Below are experts of layer 5 (counted from 0) of a mixture-of-experts language model. Rows are named router (the router's row for the expert), down (a neuron's output weights, with its number) and show model dimensions 240-287. Each number is 500 + 25 x the weight over its row's rms, rounded and kept within 0 to 999. Numbers have three digits each.
Before each expert's rows: a language model's description of what the expert responds to. This comes from a sample of Wikipedia text that the model never trained on.

# expert 23
What it handles: Final syllables of personal and place names, often Spanish, French or Slavic: Jérôme, Ardrossan, Joanna, Zagreb, Rodríguez-style -ez.
router:512498486495427526501487512522521517470509507535516498504530504516506513492518539482509516482501469481463501513515472465472439539467457531536477
down1:474493499492537488510491487496513483505493499526493489469479549485490485480507518494477502494479561511468513511501498490474533525550508558495481
down2:472476518492507548508485508502494521507517492488490479540499467483493533509539508507491492429516502485498536490511510495531448468508477548511508
down3:496528498489507443510491466513493518515462491481445495502493493484486502491528432476475489492525488526482492514487508462484481515485516527489531
down4:513520480520532540518470484523504481501474495468528477464525499496503539517445484469489473472538507503488476497528531488553489446499530549507506
down5:501476481487485455507461470524501482475515529462516518542496486546461516498530502493491463503493487488525483519468520534511530515511480567483505
down6:476524501501488499494480513499514518523458498522492512512487500535456514486492469481503480549483514496529481508525491505523495470501493496488507
down7:530518509557459505521479483517541516500506457549486532510514456504490493514478474502525516477494456504444528486467532491540459532476526532552521
down8:496471502481481474469473482511490505476522505527482541488491496498525492547472533550493484485495487510530505493460513521499490539461521465489502
down9:537503510464515485457500526501522517488528478415481515502493489525503538492477522504509518520504516537507504575473548471475482481506511519490474
down10:517478467517521537481496490516483494489502546479512452517515501482512496458507479520469516492495471492502498534539472464480490477538509515500496
down11:513516511519505541441526524531524505490513494505472514489559489557523538501453476482482464509532489502524529483468485486489501467466517478477487
down12:464514519477501522481479495533500513525492501516486458510471486483534485515510456485524492493501506513503495494486508456480485524487497509520524
down13:467540492507508496502530506437499512504478493526539478488495503465514498516526555443488531511521515476495502492473557527485532468485501527528475
down14:461529515482485491496506504521487548498497508572533510474472484516494491515496529491496489533486543471521512458477474485473480510479490509515474
down15:526485558519487517449468510534519515492505492478478485491493508454455477483529525534523492523490477523504494445495455485482487525492457511515535
down16:517465513462491500472515533467509516571500438517493461457472499495541542497548484492467486529515508521491556487496516475499521495499523537498527
down17:512526502526508480508537506477495458445514483483513539522506458462460497520464492527526482510487524523506544496467508527478500543485495474499558
down18:502497478495507528512480468565502524487494543502498499478497490475480468479518556515503529530505528522494512503540477529484510541481507487494498
down19:507523523470481500480473514517467491495498508504485490524491486509495485508524543500491540510488501517546515487508504480460470492535501542514472
down20:487492508528511450500523519491506515488484507452516527512487505468500526557514489490516480466520530482517494487512465504508517526504429531488451
down21:517487545498539490551514484499485511499518494471500515506520502504462486494458556475486527512463458509488484491488514477500508498506459495510490
down22:495505511484489476490520466504505505524505504524481494507492537499473486424498494495498524537482500508478530482481539464464502515519533461456508
down23:489550520480490500521507493525509463490517495516530485530476492502506466513502513502522476505531505512540545477474497510450474488485452513498469
down24:506539505461483462504526436487506489511503508538488461495477488563484509483480487470497521497494478504512481550488509506542489554499531512526559
down25:494477518486500557556493494547520487483518483456505473497518546545504521467529510493488487453481533510493494492478505543531507591517513499498506
down26:519462513520509488522513516491512524472486503500461476519493500557494449571488459504474481486475494509514494479544521494491491527493474498509501
down27:490478517485483473510490515516508518463471485504467507530491490478480519527492493502463503509513497469498519455535500488490481502512480517472516
down28:485484500469496514508494560523494502491539486474493521540514479501469506543439494510466474485516489516503534532483535439455493529491465534480509
down29:509530477490527522516531471535460492470547487506485533517508480498489509513514487484509506526495492490498494522509484511492509485513541489498521
down30:465476495515524523524526528451536509483504513459522481494455469499539493484479501442521505534477501565491505511525531461465514533502461463451543
down31:493477487458524515518491473487506510500536523522498531506537532468506511475531500555484495531482448502473496500550524500466465530528496511510482
down32:536533514577503513490527476445501500481478508480480488488484448538509523543481447465485491500491483514468467501487550530522514480503502491514501
down33:511505499497489472579521502476471514494554524531508510464520523513532498493458508496494496506519512498521501452510460491471474505497517490515497
down34:556522518479500502497521499440485513579467500490480460457445482492493468536467507504510512498521499467518494487509497478500522456541503523498527
down35:554460508476496565539513474523507482504497505470502597513538481469471539531492557497521493470513476518518512477492459485543501523521516480514472
down36:505513497458488510532525508519546495526510503503515504489507531511544538472491501484447487492502481481453491535497565503483485506525505511476507
down37:492475523519556482480493530466494502509489519451499505563469484471507470567475497477507492507485481488457497477475551467491475506504472495494537
down38:488466494439508502502516532504481488533504441516453458519496472485484539518484507510499529553482442532503484446498460514512564503504461459542479
down39:491504503499485565540456509506476475481527505460493479469511487556492541499508490519502488516533529522526490529471478489512536519473480532478493
down40:509471469498511500554486487523503490505496496502492518475529497525489484506505488527520471488508493507540456565505499499509479478435475504480534
down41:485499482456504499516535461500501458548495463512487514481501496495511455495480513504472554539510517534517480472471495525489517462529493479492493
down42:520501474461496522509495466503492554496513513472542574477488497471521496534491507501499490483508511484458510478542507503483505550509511473529543
down43:482519518476486434512526492477499453524483529513462536508543521511529527515493516537489464501467462522495491531488480514486473493450511506499538
down44:504491516482505483484486501515496524511466525499515524460539521519537499494521477548544513543460465444471541498477491494496466484552518488513480
down45:525476516507492499512512475506523495513491508503532510525484527521490482468480518492477470476532537477480503558513463493474505504469503532505526
down46:516492534492463474525494530476512509484496501441489489501508454529463515495503452517458491502554500500557532439511501515491507515518471538503502
down47:503480486489517476476509465471481471515517460536494510488530508528485489495449494493508531463534526464515505468456498517478486484515491501506499
down48:469456489535490524516510543476522498524460569481502478526502479526452538494481513458503456476526519513504501479525516505479494480495463494492510
down49:438511518520483474528504444493515523517491478457519502508497509520477451475477501484478503481472507515467519504533489480476504479494486491490519
down50:489541493503494489499514478502502530508476502468534500474489497529492526511471475488488541529529533504510500467476481531500488470489489532459479
down51:513452522524498499537512531500522536513471480546511526478501516524462463521484495522518480494484473473475529489525525505488480524499505465481482
down52:500430486469501529495517487484488484533499460494508510514534531504504514505511475490474522529480484509507507483466504529525496497449474504471503
down53:466508545507531519522467511468515479547506482483446510522476490437518505483531489500532476519519522507534498525490503460502473486517488506508501
down54:474528508495487465517535483553525507519542489500474460480513486508513502506482469452492485540478499509521551478490508488491515484493478500526465
down55:492529509516520495533522478479514485530477491498525478501493496497456515520523489474524536532527505472483511476509496535486532452482498476482503
down56:494489504483505538480546531512473486523512524511509504482492490485524517552477515495521520503451524507482471500496484507484499541513531480498507
down57:493494478513491480480485502511491487461466516499515473504532424513479528544522506479542502535514492558517485489516505509525474505536479507524504
down58:536414513483522499502515474484530511521495506492471512507479498468498441527500467513487494509517477488497525481449555502500524491467502500511519
down59:486507496471501513528529477502498464481486473483495452537516482463485482488474483526462490485519469496501464504514533476486486445469531523474504
down60:531498526493511510502488482484525519497521510503443488447497483507525531461550516502481536478488499494515538524514500472487534567527483527527486
down61:509505509453478478486549502509515463515537471472515531518491499486503508506532532520484518469507538501472470456489488482473471510489481526499505
down62:487458493479504498527546483537515491501481490451534494532498500474479468438492492500502477526479445546519497506502490510463474509524490490489527
down63:503496510456488473504486492499468482500467478500496501512498522510465540544496505506532470476485477498509475482461462481514477514537492482519478
down64:466522463513461494532526512495466509490493478531534516530481529505532505515494485502576523528514502470548519550535499464504478492496548509493458
down65:522465494526494477506504511518528513511552500505491493447513552482512471483494500519472489531465507494540471482461509507449527440521456473516509
down66:493497494542494506504515479491472522490505531537505506530529456474525509489551525510498462489491493528550515515501498497514516498566489518505493
down67:524491500484491545489441552537525578475545491484479476503522470499547471485511525487539484519544479467498479527534539530443476498471505472471428
down68:501519486546543558508459522478511502486517500443539492516473509498495513536488511485472528506492476466485484507465465526521480495494476556495473
down69:533478462531463492489477507462521508499486503461439536496519530539482508450500555480503493464539455465481492530522492499487505463510511482512505
down70:517503484527496527447475468494487499446523464538508536534508490506530483501483495492502468509480508493514477524455514482461467515495473546529523
down71:498524533469503492456574495507493521512518490476519479485486503511489528455493486497502514490531511522521450503520434488491499493552475496484485
down72:509484497498472496525478525499489496502541521487444507480457542513523470528493473541492538492499488497520443467531508540476503522535494528474540
down73:476475503505444499541520527486510516533522464500467470503467441519466489491509458475507510529485444523492520477500516494487515496506500463504478
down74:527474486503545464495496478488543498485497482509545496501500490512498477503478526497474508472479555485497509475477501484503468482473507500484471
down75:455504523511469501503519494489508496517515474525525493468482456495513533507459491482484517534515487504490538483456489466488501527521528442504486
down76:478489479486488506483500514490506536520525487477506460534489494495492504491488469517509481511505549469485519467528478478520523453540480503537509
down77:512528501468470483551525488477547523474521503440478582501477501536536452523491529542540526471461523472506509524526536470478527466512504533503513
down78:536518492516474468479517505503492538544466532518465517515497479528473518490546544492477479501501532528461523495467480503522504494532510502501504
down79:496493496463508475480508509470523518512485493511512508476503480527526527479496526487489484499557501461525504517490439469542514512484478515451484
down80:502536535528517443508477484486510511493511487499513524527460447523526515479530511484488500449449492497523485494480565505480522487495522504491516
down81:517525541483490517493500508520503480487495443488491496500492438500528487507523462510468527540502509486502536530483544536495484556489511494520523
down82:465513503484478519519499460469508490466531464524476459462533483486468500479497526493528485459504456510559486512499553481508488535475540481515478
down83:493502531472481485506536496498509495475517504462492492496511523502514483487493507496506544575531474523468481545501523482507547492508522492470513
down84:496498498555480515511513535496512536531548531473478502532522500559507465521519504511517469512463495538498535507474444547514487497460512490528512
down85:495453523523520491469513488512502532477508493495466513515480510511568466505497493530489479517466530479499513449481472471461457497497451488472478
down86:469493515534476511513516469519514543494489499544523509513516489494518527487505496502549543460481554495572523506460472490489516493481503463514532
down87:512461488520479475495500438520512461524497465544548468529513499534491521490494485489456469482490488476541506500485494529484497539470485501474519

# expert 19
What it handles: Word pieces right after an initial capital or short start, inside names and words: Avenues, Mormon, molten, Mullan, unmarried.
router:487461478510525515531505469497544510477478498507450496543519512536532554509494505508483508509516495482483467494460497521499499509509530486466518
down1:463465493522472483492495514521521488513513521482476482499503494455505492499504442518481515529556539497570478480460480498494486537487507500485503
down2:477528481532505443543497541514471511491478538456497466456488536546432470509533487492533450485540515490480499555541484487489477529477498436528520
down3:527493519524536522463480485533543509485523497490528450532494478479537518534476461509476526508493446503544507472520498540513461443514540510485503
down4:509522506500490481479479463510521520501550514512440507466540448534486528470464487456497497473499462488517486506501516500462490493481536525455484
down5:488500461513513499450529506503510523488461538493554486483458500514496531528496524515510476536507513502498486491515512523447491492534494492518530
down6:538466480500528468525468517494485519507500502529511474539495515526485512538540472490539457533529512543512519518470504514517521504466514495507500
down7:516497503534466517510485521452471497475499484514500487454516496545513522520503510492482502514509491495502507482492460497477510570514453506508466
down8:505483503469517477471516505475475530548545461489534504482453515532502484508484504437496499485518501524492495511471486511505482583557522483515485
down9:507501506513504433479539432534484486485482534525481469530492557478521513537476518520504491510505495458476438522485495473522504461495528481498550
down10:510563509482494459483487513516505521516500458497478519476506488533472472487508478481486547491554493501541486506473480492467545499493496496513486
down11:492456538503504529493502501497470493485489553497511412461472561505506515508486454501532495513510486471521497482545468520482489485502518507481508
down12:473492492510540434455477476494507547481496522487517530502542531481473475500484470544499517518512498554503473496541518506477506502552452522518503
down13:460504550520494526515504537524515510472508512489515476504542511519534498492472490483462484486480486509531471485541480528479477488479513489502506
down14:497494504510522472502488474480506515516513536500501546507518484496474489500475522462452485530518494525509508525473492496484560528511517501495496
down15:502460498437506527465485482527499516508471476531525480518487513498553511526528475488483488531503535457527542480470507538500497544458544507493510
down16:512542479523501499481497454525474502482545492525478440495469482511429518486481484497503518534502476495516530521465500561465507483502515445478487
down17:483473484471462533558502544517513532484510496540499487466473463508444538540497509458473485483504494514502450537538491488479468508532495488515482
down18:533498490501542488464515498533486513509517500499489505506470537505507484570476537511512479443540473521495451530509487514469485515468479521478461
down19:516534493493534525539481424509467516535530499478459529509502552476520521516460512470497540493475511492552454469462487493505514500494500496486481
down20:560474474497520507511531474474500484455533512444498549491524483480535490450471488496518520489471463541506489518500474478488485516507482422520479
down21:522523496485496477448510516464470587470504481503487493497496509479548525504559486486524479495493484505469518506526507496464507524506504509472492
down22:526505480478436494525497479450499508498477549473478509508528470513470528479510546503513511471505472460564493481484530514442501474523519497496447
down23:535524490483535507534519462516500510486498509497525530510484457475520525446500480482539480467491471467485521482523505502451536507472497491480467
down24:502477501430494486528512518506516476498510499554466502484471470480509512474468529512496487474459464540501492484450526503522487482493505472504527
down25:455475512525506487517559509505537508493513524524520547493470503503453511509475539465483500471488497466466517528502512508491502509499511506511495
down26:524539502474531472474508484501530496513499474520523467500497472519489510496494477496537510485516499510487495531489486491497434482498529497497486
down27:505479496500529469523551466540497522504482519493519486490489481503488494503467498490509433498498503507528492472487492563489491451490500480498498
down28:517504482423547544489514530474512494500513472474471521505524510484507476534540533517525522481495546515464532483538502512533519457505485514493455
down29:495516526530479465503520471497485483478516529510518475493474544486487489513540503506540515455491488520447441484502503518500485493477487481512479
down30:469471496510496520438503523498476517521489512486506501487509513483494537508494520545494485468490525533553502491481548497466527508485459471497494
down31:528495521479506453486508481493509539489533472491504488520488453477485466510495500466498459506504464498493472447528455497514501507496485507490537
down32:472476483507514470515505470482523507476522502505459548502500522480540501523534499481535529512499507482497560468471504476522527448503458471529494
down33:491502501496549553520531510455509446502463488489507526512460494463508546500525470518524511463453477472497521479445505472520509523495526453490538
down34:453475499457445524482483463494510560515492498468514523497541550539530503478539514476505512510513476486501509479495480464522499463470502546509518
down35:526510547543535512477493547468506503496529504473526465465479493482491485502486500502477499431486494506503518521525512503498505516495506474531526
down36:475521487488507564550502471461537507478474492472529480530515505503515501499515526495525482483508467514500516494450493456510499499471470501501495
down37:502475523474479497491499452505499525494468480453532460537475518480469505509475479509496560500530509494526522482518481517476509489531513471498482
down38:502487486473484523519515484515506498497496500515491507472502500487488486411448482519556545475527501501499464513489483518524545525454516499502529
down39:484457511543535498539518481471531526529471521481450525460486493508514507500493511532513510505530506531484519443485519484498463532518478508492494
down40:516490516498505480482503488484538509492518479504510503544520459508461521507507487492500497483449501523516505531539518496545461527501457549523458
down41:514526481503484487538506491503487481504514512483500473498449518498510493491524491496473548500481490505494476510492474484511471542499514530481530
down42:507462512534497544486530526563508498492501493490479511495539543485477499464510490475531527536545529526503513502504488470527488539436527497517523
down43:515466544508470457475489495479487512497507491499457499459464540566527480520505505477490489493523550506496426491506462469532486467495516515474491
down44:507508486464560478527480464560505486503514498474482509520481535494458482518534533459514528514485472474540531491533498525509494505505516507501536
down45:502539508536504534478470507575470478511530480532522499555485535477466483496545509482507480508510469521534499486482507511517513516499515523517491
down46:506493517489497512498525532497496479551501496448521480489524517472489511505492482465469478481497491475513532526459495431477498524529503524473523
down47:520514492465525503501529481479510561493495485465513467484487501496478488497492503474513479467486514527482467493508527515472501485530516440525477
down48:533495490523479489500499511491521499503502509520506469500504440492493550497487508499519524516509464495495521510492489476494537504502515528482510
down49:491504486482531518458474489523518482500465470509528477517470518508511433464462441502493468486481542525474480496491537473487548487525502489494515
down50:508480494533473476550493526456526486515484509494487445483487510474480517461460474514451476442534506558558479536519467503484471517471548500481501
down51:482473521487500515513518505486490524505481500460484544540526444522493453505506494497493489516485520546492487487518527515466482493452533543492464
down52:516509485539509440515479430496542510490532469518478532508495484489504503525493529501512536470485521498486496520476489496573471509504527534513517
down53:515544470450541480498517501520495480502505516484512509499540466493504506500509501512513486501506539490531465523529477487509474522517456488484477
down54:512495506503501542481532491508510469497497522474499496486500493575547475497489527495484538548483515452485482474520434551475520508487530518481528
down55:495461518560516483493538483522507510499509526493519489502492510483486528482512541503499522514462494498524470506549536533473441518501519523484506
down56:507540504481498473569506452499502457498451524538503530494534494509520470486510499526504495553499460507502484481468500530485520510476530485509465
down57:524490497477470498464519424518520518497500500546470477496487451520497504482530532511502476487532516461510501516516483542493490545473508512545503
down58:533492496495512499565513533489511521484506505504488520498495501500531528538487512494522565440490491521517500468535508523548502440542506455509462
down59:517487492494526521508526557487464555513488468489517437518502495529491485518450454469500517514496466510510490497513493474539555468485489520480507
down60:518487485529480503540535492509500521499548507480501484464478463463514486514477550522470520528482523537519513505474521469554490492503490475516497
down61:511490508529487505490540484472494515548505492512528491488509524518535483532532499512518492472513514510569498520467467488461489486500531500538495
down62:528541501492513503499536518503479493514490461533488483491511530529581513484495467468510475452507506542519499507467478493508520434490492499530514
down63:545449515486478495468516447488494515520517496508476535474479515474495493497500501505486505508493529501503478542457491531548482473472460503495484
down64:480508467480536498487483517468513535507509479466472490501523534532507485491471506488522497493515508469532511442513484517527496493485482539520449
down65:460503471499499481475501489482498502526486536500488471473561465523509482519513526506493518516462522472497486527510471512513463507528507493479512
down66:511455500512532461521489474492540500477485486489525441533479508501481531481536473525511518511506483483493511501470470510477471507490526528502549
down67:526525494482513457466506523511502523503544519511487535518499487449541552493526523521469487509485518520510547482497483496474527480477466493502505
down68:514519462586506542526500480530510483508508538496526502463524511527510519507497477523505476497535499521558517537471487545544572501445450514495509
down69:504487512504488450511524432526492463469564527500482544507493494496527555452502487508462481495523480487525538477486494508463483512510518499497467
down70:474519493510513508477546463512460438513516436492481495541518483499485465521491549479509502522469538478487484526484544482517501473455524486486520
down71:509527520493496528507511488486504489503562460486519576480470522490510526497507527490468546475505484484528487509538470501481532497530510512508515
down72:502504493473497515504480496502494508482464488494533481520538504484511535551531483522484489498528453518482458537492496523493479496452479494467481
down73:523523512478484511473452528500495498495520487506477490498493516497479540527541535513507503467509490506475520470457460473493510513479513494479501
down74:496504492494523479493514479515485491511491531485533519492486492490521470481491501465506500464498531476507443494514498510478512490473471490512533
down75:491491508454483468518477474500502460487531486443513533533494515514521531509518475523509517473496460506477480534480489528508469469484493512499528
down76:469542502550511496479482540519495493490522470515551496487507500542468517502481500477548487529482457489464535510500553503501487510500507492516492
down77:501508478480481509503469517504489494496457526461492499489519463485507489516494523464479452507501506524521494496499506565446493482537512509481542
down78:456482485505466492551487504464501488514537493487513490489456536482517479496505510458488489544528539502489496422498534513476516492521508506485479
down79:513450483510485479480552554469465525521460470543553488498493473504510533494507487477509474516488514498526510537515498493511486466537499490502529
down80:469467482528539530509508520492480547492507445460466580525546517498509514489454503500497510544539492557514481492525509514502529524541526471472517
down81:501547490507522522505524501536482515469487496560520502496518459487498486490498497533506511496467534472505521461523526506450488492488478478529541
down82:454481505500505537521535501438518542481519474444477518534488476483518452510521486460483496507486501501497514491503484528530539470506498512486454
down83:463481498478523461516504494509503482488485517464520473496523460484550531486548498466486458478493484492515491464478475481494478555522453490501523
down84:487495483495501507511482521509466494486506520464511507480589530494479535479483511503496516515519480477490472535498514523479463520466505482486568
down85:503472502488521497496470473481494507516512517522489487473517490505459508474483506501500533481489472500480505513515534558524511499519506483455467
down86:516521529465465524498450474522532517493497491479501483501515437504545482551511449518526496497500494463492502482493496517485513458482515500488485
down87:479465482505496533527510472461504476481497484528503546481508538540498510515447487505549542524516480502547473479471522493484493500470508512463534

# expert 3
What it handles: Leading hyphen of bulleted infobox or taxonomy lines after a line break (- Order:, - Penalty:); also in-name hyphens and name syllables (Hanna-Barbera).
router:501497548497516458466491490496540474514486474500516530550479498491485480476466490486483514510508478478498508555494465521471452512495514466488503
down1:508514489502501512489512503521518472507506494505525510528511472493473555490502474474465496529500473506502485472489559485519540520529483526461519
down2:490503480444468488509501554483501501504465515501479510487544472474462514483499499486486489535506502496514475490481543492527441525542483462476476
down3:485492496454524470526546480513490502511478518519486531525475514516506524551464529502494463524501502497470482503498511516482474515441499500522438
down4:517498502513468485509493529510527502493477489502478488513506501488462548491526499527500518488495515455476481473481560503556501506536507534467513
down5:535540491487509480478524541490487470503511536452543470479506502477476542480501519510535500440521487516477523512513564543493480515530499515476528
down6:526468463500509481447493487514492516503482539480505491516471496482518502523520476494516506514499475500512494527572470490504519533464467437498510
down7:506468527505495502488466498478485517482535487450561518508484449518489510495503550510466494496499518491515474544496488514503482481482478490537470
down8:487488558514481495509445474460452548521469510491495507439523471537461520491541508552482492508501546533485523467485482488511479465492478486490522
down9:507509506512515532505449529482473505543506532516505502528454462506533486466487451531514501503526468518482472509505497511526502432509456487464480
down10:511522504555513499495543475535482543530519499554495500472504469487515497490511509529498501485465474508498501457496497503500525472504493510503489
down11:513482471500490474440489498518502468563502474500480504545532487466472512528532463478463468486461486527506442504474502512505488534486478475526501
down12:483512526480497462512509538480510525512463493506534538506520568459467476475511450529509523515523473495488482493426508541487509491490487506509492
down13:503521532481543500532515513496507543489539477549483475495489476503492516518515530494486477467490508458473477452432502499469488508522518508486462
down14:562500506574520524490492464491484498465530479480558465529519496484488523501502491476533504512456473519480518502515510487510472534506496503531507
down15:488521512516449529533517421536502459491489506485554505515517484511488507484526534501513484490512493477540497454585467534481488498511476525501445
down16:537475499496523527512493486494529520478493455504501512494486497515517535486499512561458520512506472505529517481484479518530504511456558511493514
down17:499485523528497512477493480521499496470484484514501523526518511458486464426520528515516528507477495490458541527472487457477469509519503557495499
down18:489515505475481519486480498508461554485481480514438525529503487503531471515568491498536492522554483508536515500545566531479467459490494518516479
down19:525516497475472555424489538502502496509542454531513464495495502528501497484472473487480467502523509491517555476519517492510544496492468495530498
down20:496494486488491551518497512478529514501500477529469486514500499499497491499513491513491530513458480513508517515464495502541495490497507506522474
down21:522535477529482475486459541479479508473526519498472486529513527494485470504521480543538495524480492478495471483498505529508452496505554499486514
down22:501441524493483493489489551512517513488536520488508483523537525504481477488506484559463553493498471489492474517472467494487548504472486461488538
down23:509488483529456468476523508530517506500526512493528527517517501489512534495460536527519507523513501573546513534505460517541441506496506487475468
down24:520483493532484506485514538520533499534490483510478530443555474515510487466520509511504496481502472527540503500489557529500491464489548491482489
down25:506472524503526485519518480473452506540491507509496530465546557464474530524491479487490506572491465488459504525514486481553522499486505497487486
down26:493503498498497539497490484508496494466509497500496518502512479495485506504572512499510504522476512477503517476456508522521484522494493490519531
down27:509521495503511512514533495479496579458479482492545512511498535489486513503466532529508513473469503518494503457473478524469484511503504512513506
down28:543486542480513510476468505448506496508459527512472499476528464507522515446555541557482502470505475498525487494539516506487496569486533499514480
down29:470519520480519498526486495554501522480498523505475474478503529501519508536511504439482496485532483518464487490527543497459524507491498457452511
down30:465518477461482472486490541490483533495504484508476493475485516488529456564479501478486463534498454481475489485542489509454548518463514487494488
down31:469482486496473531479518536505517488486487446460512488484507455518495473533535541524498506508491476506500515503470480526467477477473501494525454
down32:482520539523532482509474490428504483503513465492495502486499531523447536513513508494495492506555462545503520519492481466499506505479469456492520
down33:512497495528499491475523535485486468519535478525497477488504494494480527496502481556501510528508446537514544470511493488444478519466485495518509
down34:487474495471523538514519496518498453511481498513530486493479483506478528551502505514476507501493531500496538483507505498489472504513476505456498
down35:483489523483493426503484478521485479498541510450490503549500520514553474512512515425520513518536498469494492512510526494509471484493485487510517
down36:520491498485509491485511438510493524503473513487474481493495509488473471527503475512484480530492543495512531477480464495486482490496510477495529
down37:480543506483509484479455502512516484480501498501488477513513494516506439515545488495521490528513462489519499507473481526485517509491498510499476
down38:486491506515508488441507463460515474463451463534479556493517536526547510483503523532479521526511491514490498508495486533495491493515519485512523
down39:479486486491506478474455494520515483527512492561495515489456523489469485437516505523547445530477481518513493499442471488468516537492497517525508
down40:502531492479506509511496478509503447514483483499465495494513527501528485546484509495494532487514414528527466523531512540445535487517494543506526
down41:467497498496504498462496535518536485503546492482481496493486495438508522483495508492527499455463440488527503467453503520501504520460504525524461
down42:480543488498542523551523468504427481506452508502516482498534454519505503538540524518502489511493526500515540509466535509492455482481491485530489
down43:521517498452503503476486501518501474468499471489479551516542506492502497504486481505520520489496502495506480489508467470496543527544508510471522
down44:509492493528518489489507521495550491455516522535514485530513451546475504484464512449478507501525508451482535473485492482488490497466488456534516
down45:503494534485500494486511497533433518523448498507477490531496494498518478538498475486529502507495484475450491484484509491501485554497507483507498
down46:511506500503503499509521440504485503487501496499511485484544504495503514513468497484574552501508454505542490474498526487485537497478487480466471
down47:527500550487496476522492499511486468505516494483515491472471482555523536498521522502537487439514483523507514478497497518505522484489468512524499
down48:504542487515503474483472500504497501543512522477466501519477516487493497453489491491486500528484503526557477505505512454478487494511506457514528
down49:511509468495508469493479533529513519492473518459527505477462497542496519489509471529513490491556521493499430505441486535505516527499513514499491
down50:521516483455544450520513524493487499528526476498490525475489479500490496509477518520476461490470472530476505491505505508464547496488547525526491
down51:492482491502489538501484479485504465532486489484561515484524490512485511490505513510482515510481474528539513522482495512504548508461489492487507
down52:489496482484508485504454468530481467519490555512522521500447508496492523490487466531502482470496524461490519502498507473480513501473519474528499
down53:499495494509509462461477502541518456499532523464511496534511514471456503499523478469501502482484531549455509470479520530510476506514495488516466
down54:489491492513514490521461517530522550488487519508498539511485461497489483479487494509530459509444550453546486484516476471536544505524437483499476
down55:510506520491531535503503497509494460476520475486496440526488456515490467516484509493525489489466501496515498467503517526479483482519541488527484
down56:522513543487490478528528490475498477511452523537457562500485467535529478520503533490510507487518482528520530471512514470512508487528459510492502
down57:489486524522443483509464481510483495533507506460528546529493494523477471523486507484496503464486502483487480510494493522466483530532497480507531
down58:504496511503480501495529511498542511569513533535489556523486514506537508490482506461534513533522498518490494490460489503494482494532471494477492
down59:481483506510522540537449471504547518504517538559487496486505512502511486484492488501492504524524589506462531482464509462517492456504520480503511
down60:513488478525480497518498496490483484478523518497509489481485505505508556488530507501474473504488506490473468524567477535479425488508486503440515
down61:497507504448460484475526489441503536494507484516509501501483583509474411502538466551474535549440510494513479498467487493512521509471475544497471
down62:491469486513538505489512530505496516504489507503509457443455461533468490516482463486471496509519489524514498534537545487555547517514535509534520
down63:522485526485507497497532498507466534484513500511462497462509502527519475503505518525523502519511489480506525531515503524498482513498526491536495
down64:525437505534547493481502540431505518496478483519518473504478461536505551545468486531493459473512490456468539470490490520494472499449539463493511
down65:453470503480497504513467464508486512520575530511452483514490509503503510461492489491523491506515541497466528498507518516531536514487456506512465
down66:515492467485529514482498506527519508493501505490491435504493475500494554498480499534550498530528464492478519481456519505466516483520480505530500
down67:500462528459555546505466528489488514462490461466522492473467499504484512493492515587490498525483510514456555501456484548489503531503512481457498
down68:508503520479524524544503498478517495488554510481469463505460465492512542456501501496525500479505500477508448546466505501518484518465554487464490
down69:512526512502511528489467456539527492501515474492509522500496545495502540466516487507504528514488490529493462501559473488494506521467489517490525
down70:494478498475476524485471484481527514505479521492518519488533496498512484522489518538519485500457489506506469517532505474513498493537502521529464
down71:505513483468525503480527492468525488508489478533492482507515526516497488507514506506524523513521490512499471432525476479469470521490478470484480
down72:525470484511525488498482537556515489486484512511491500461555504554480428488487521507492526516493513497480488517497443491500513507507459471533546
down73:500498506496482507525512536482471512521503516480507484525472481531501464482484494479529515523527508516488471497453450537481479540510475457528525
down74:493454493520515500573483488534522491511536527445545453500501476526494549478517478461544453518474457440500487498504529460551508545477531533526477
down75:534495495539470467525502492534495501498471447507468521475511555466474488479480500492516462514473495499481468465511481520492534514488498470487558
down76:489525508480496497492515548484498526512514474521477512563505465485496470506522490437495547495521512483520496510511475486522524488505504485490507
down77:485481484563477470465463482493515506501508505500490495523510474525516501481492514479548506497534513534490502493494471536537503508516484516517486
down78:537507508511534538545432500507451527524476495530493529506444499517514495500503488501497498486537485466533536512495505457522487477499520546495483
down79:505524513524469541507504490490512540471514482505536527489495472519497547504485477490568464527530473489509471453504481519491468517475520459455449
down80:542461483439509495514457455507516520480491458485504508473474537469474526490532498505493476513495523476511431511518523539510453480501461515511528
down81:516498532482469501528520504542479523524476465466461492515537552513501484519508494490498497522480508543509534487499508471506487481515537467506467
down82:480484525503506422508510482531491455493461471478500478540529511478497492525524506491522495533520512493509499495522482520518522512535540476522541
down83:502522515517534514518492526491433496511490507475481479554512498491514546514493485550465543504507514538475486480511536531527423472512514541496516
down84:485501482539489493511483460477514472530502466541534508502456448485513564466485499517502506504469515479519502511470483465467503546481512546466491
down85:522497487452515477517474508521518469504525469541510491529480440511486524495494548491511490508480508500490492474499491504501548509468433522529476
down86:500492526503451504470518467549513493498477475495526485469511519532461532536495481500490488480507491489513498503516513511515520468439450496500517
down87:523501458508531448499487564526529480521506487500487485521503498529518514514479514474488479456504534514529496515497456482485497502517498541502539